Experts of a small language model.
Experts: 256 experts in each of 7 layers, 32 GELU neurons an expert, 8 picks a token, a softmax router, a shared expert of 128 neurons.
Below are experts of layer 5 (counted from 0) of a mixture-of-experts language model. Rows are named router (the router's row for the expert), up (a neuron's input weights, with its number) and show model dimensions 0-255. Each number is 50 + 15 x the weight over its row's rms, rounded and kept within 0 to 99.
Before each expert's rows: "gets" lists some tokens that make up at least twice as much of what it gets as of all text. This comes from a sample of Wikipedia text that the model never trained on. Tokens count by the router's weight.

# expert 129
gets: " in", ",", " New", " of", " Am", " Al"
router:20 49 51 34 47 63 54 49 49 31 61 71 64 68 38 45 64 69 61 47 89 72 67 36 44 60 43 70 79 20 46 47 48 68 67 58 66 27 53 22 33 61 53 50 57 77 35 25 66 41 72 44 21 75 70 50 44 43 64 50 44 35 34 38 59 49 36 58 54 28 37 51 45 48 52 21 34 37 45 42 60 55 41 40 40 29 57 64 31 43 76 71 46 43 61 25 49 72 78 68 19 38 76 73 42 39 35 68 61 88 69 53 38 38 62 46 40 58 46 53 62 67 63 55 59 54 53 39 47 59 57 42 52 62 50 39 51 57 61 57 48 36 47 31 19 55 86 53 52 45 47 62 48 39 38 38 29 21 33 37 51 39 54 58 36 70 32 55 61 32 36 72 82 66 63 57 38 64 43 41 74 68 63 35 33 44 36 45 52 28 52 48 61 43 75 71 34 27 38 66 51 73 27 61 42 40 31 60 41 60 94 39 46 44 51 31 48 53 76 35 52 59 51 51 63 48 34 52 68 36 43 43 74 52 36 59 58 66 76 60 75 17 72 52 68 68 47 53 65 69 41 36 57 41 49 44
up0:28 73 55 29 54 60 55 69 58 73 55 38 48 58 54 52 48 32 40 08 70 44 52 75 57 68 47 69 56 50 51 53 37 42 38 33 50 25 34 39 51 35 47 32 67 36 56 37 80 39 68 59 46 13 51 29 31 61 60 61 16 23 54 49 51 54 62 39 20 24 65 33 44 16 51 34 14 62 47 70 75 51 38 44 37 29 62 43 57 44 50 71 62 46 76 53 28 76 36 62 51 71 51 46 65 66 78 42 57 64 43 76 32 43 36 68 17 44 49 44 42 45 46 63 63 48 65 40 50 77 35 29 73 32 61 53 46 57 50 70 35 42 45 68 44 33 69 33 38 44 48 76 26 42 30 46 61 56 77 53 84 60 67 31 69 38 44 34 57 57 44 63 60 38 39 48 45 31 66 37 34 35 52 46 31 68 46 41 37 67 35 42 56 53 83 61 42 18 61 53 82 44 46 72 36 63 51 49 56 45 36 75 41 61 19 41 38 25 52 42 36 50 66 47 61 51 48 31 50 61 59 55 34 68 65 36 76 59 37 45 55 41 60 43 51 45 57 54 65 42 43 33 68 22 56 34

# expert 27
gets: " A", " B", " D", " C", " R", " P"
router:72 52 44 30 50 26 69 48 62 34 33 52 34 73 44 53 45 46 23 72 36 88 43 68 69 24 83 44 54 55 59 30 60 68 83 38 50 46 49 44 65 63 64 29 40 50 39 32 48 61 59 49 58 44 41 50 29 34 73 63 48 74 51 43 62 63 43 49 68 39 53 57 27 41 32 45 30 26 18 44 54 58 41 66 65 35 27 81 80 59 26 66 47 70 66 41 38 30 39 71 23 59 61 41 48 49 38 31 54 39 57 39 51 63 59 26 48 33 33 24 54 25 46 74 46 42 52 20 44 34 61 65 77 39 68 60 54 55 46 59 39 34 57 53 17 75 40 42 19 20 43 46 48 59 39 37 51 28 53 57 61 23 64 72 35 22 07 57 58 53 47 65 40 52 40 72 55 55 53 52 31 20 18 53 63 40 42 64 49 38 56 43 49 56 77 35 77 61 67 32 22 55 53 43 32 43 48 55 46 36 41 31 45 45 47 20 43 73 59 41 33 37 61 76 71 55 37 63 48 46 63 50 48 41 52 57 49 42 49 60 38 37 67 50 52 47 60 39 50 48 39 32 42 26 69 44
up0:44 39 66 57 55 64 47 58 33 42 17 57 45 30 38 56 60 74 44 57 61 59 70 51 76 40 63 72 45 41 69 46 69 62 66 52 44 31 72 60 45 57 71 57 29 61 54 34 41 33 66 50 64 42 57 38 68 51 54 62 84 68 35 51 31 49 69 48 46 67 87 50 85 52 26 55 40 42 30 27 69 66 28 39 47 36 38 37 65 70 53 59 54 36 45 41 41 41 53 12 36 42 63 35 70 43 47 37 31 56 76 71 76 65 56 24 28 62 35 20 49 73 42 57 50 69 45 57 63 70 50 47 73 74 57 64 67 65 56 46 68 68 61 43 49 45 48 48 44 28 56 40 50 50 88 38 39 39 50 97 36 45 58 27 36 63 44 76 71 59 57 19 82 51 42 39 51 39 41 23 32 41 51 65 58 71 66 50 55 50 79 71 47 40 72 65 41 42 38 51 54 49 50 41 42 43 84 49 35 81 68 50 60 72 57 51 35 44 55 69 34 65 75 40 53 67 39 44 29 40 76 34 74 63 57 59 47 47 51 39 51 47 43 58 55 29 62 47 44 16 41 62 37 45 61 42

# expert 22
gets: "°", "'", "N", "″", "  ", " /"
router:60 37 47 50 49 30 32 69 65 29 44 53 43 60 31 26 63 43 38 55 54 45 52 58 62 35 82 62 70 73 52 74 71 57 82 33 36 36 58 24 48 65 53 45 46 65 62 44 52 65 58 67 28 64 36 64 54 42 44 48 23 53 48 45 76 48 45 40 55 17 31 58 65 38 48 36 56 51 38 46 68 59 33 55 63 58 19 52 64 56 36 70 53 52 42 10 64 15 48 45 30 34 59 38 51 35 46 20 71 66 44 71 47 67 31 43 23 24 62 35 47 44 26 66 74 53 57 32 40 60 98 56 32 76 43 37 61 49 37 35 66 51 68 22 36 67 51 38 57 61 64 49 34 69 33 50 34 43 41 50 40 38 43 51 73 51 50 61 54 41 50 64 34 41 56 66 52 40 51 27 25 55 37 56 17 49 56 41 42 47 57 26 49 33 58 30 43 47 35 27 58 86 18 70 50 26 20 35 37 38 48 40 31 53 20 51 51 34 41 55 29 72 56 53 37 56 40 60 51 54 38 65 53 33 49 42 67 43 59 75 25 56 66 43 58 70 71 53 54 64 37 37 39 14 55 57
up0:55 42 51 32 54 56 42 76 35 70 62 16 44 42 90 52 49 45 64 36 39 41 75 38 63 08 59 60 18 48 49 69 64 58 59 54 27 42 41 76 64 38 51 72 46 45 17 59 53 53 55 64 53 51 67 41 60 71 52 49 44 47 39 43 36 72 63 50 63 64 45 82 56 51 55 53 58 68 69 65 58 48 59 32 68 47 38 19 44 45 51 55 53 38 46 38 66 55 51 57 40 93 37 18 60 27 55 62 74 38 62 54 57 53 82 54 64 58 46 55 26 42 50 54 59 54 61 56 71 41 23 68 65 46 43 64 73 65 40 78 61 48 48 56 45 60 55 54 57 46 61 57 67 61 58 21 53 74 64 68 53 42 18 30 47 13 49 49 35 39 61 55 66 58 52 56 79 62 59 55 41 77 54 64 41 43 47 57 25 69 39 41 53 46 68 14 33 26 61 48 70 60 59 38 67 66 70 59 45 63 52 50 71 35 47 53 30 42 52 44 34 52 61 67 40 89 71 47 59 48 17 38 63 52 12 28 49 48 71 27 65 26 46 38 62 52 48 59 40 53 68 72 27 48 44 65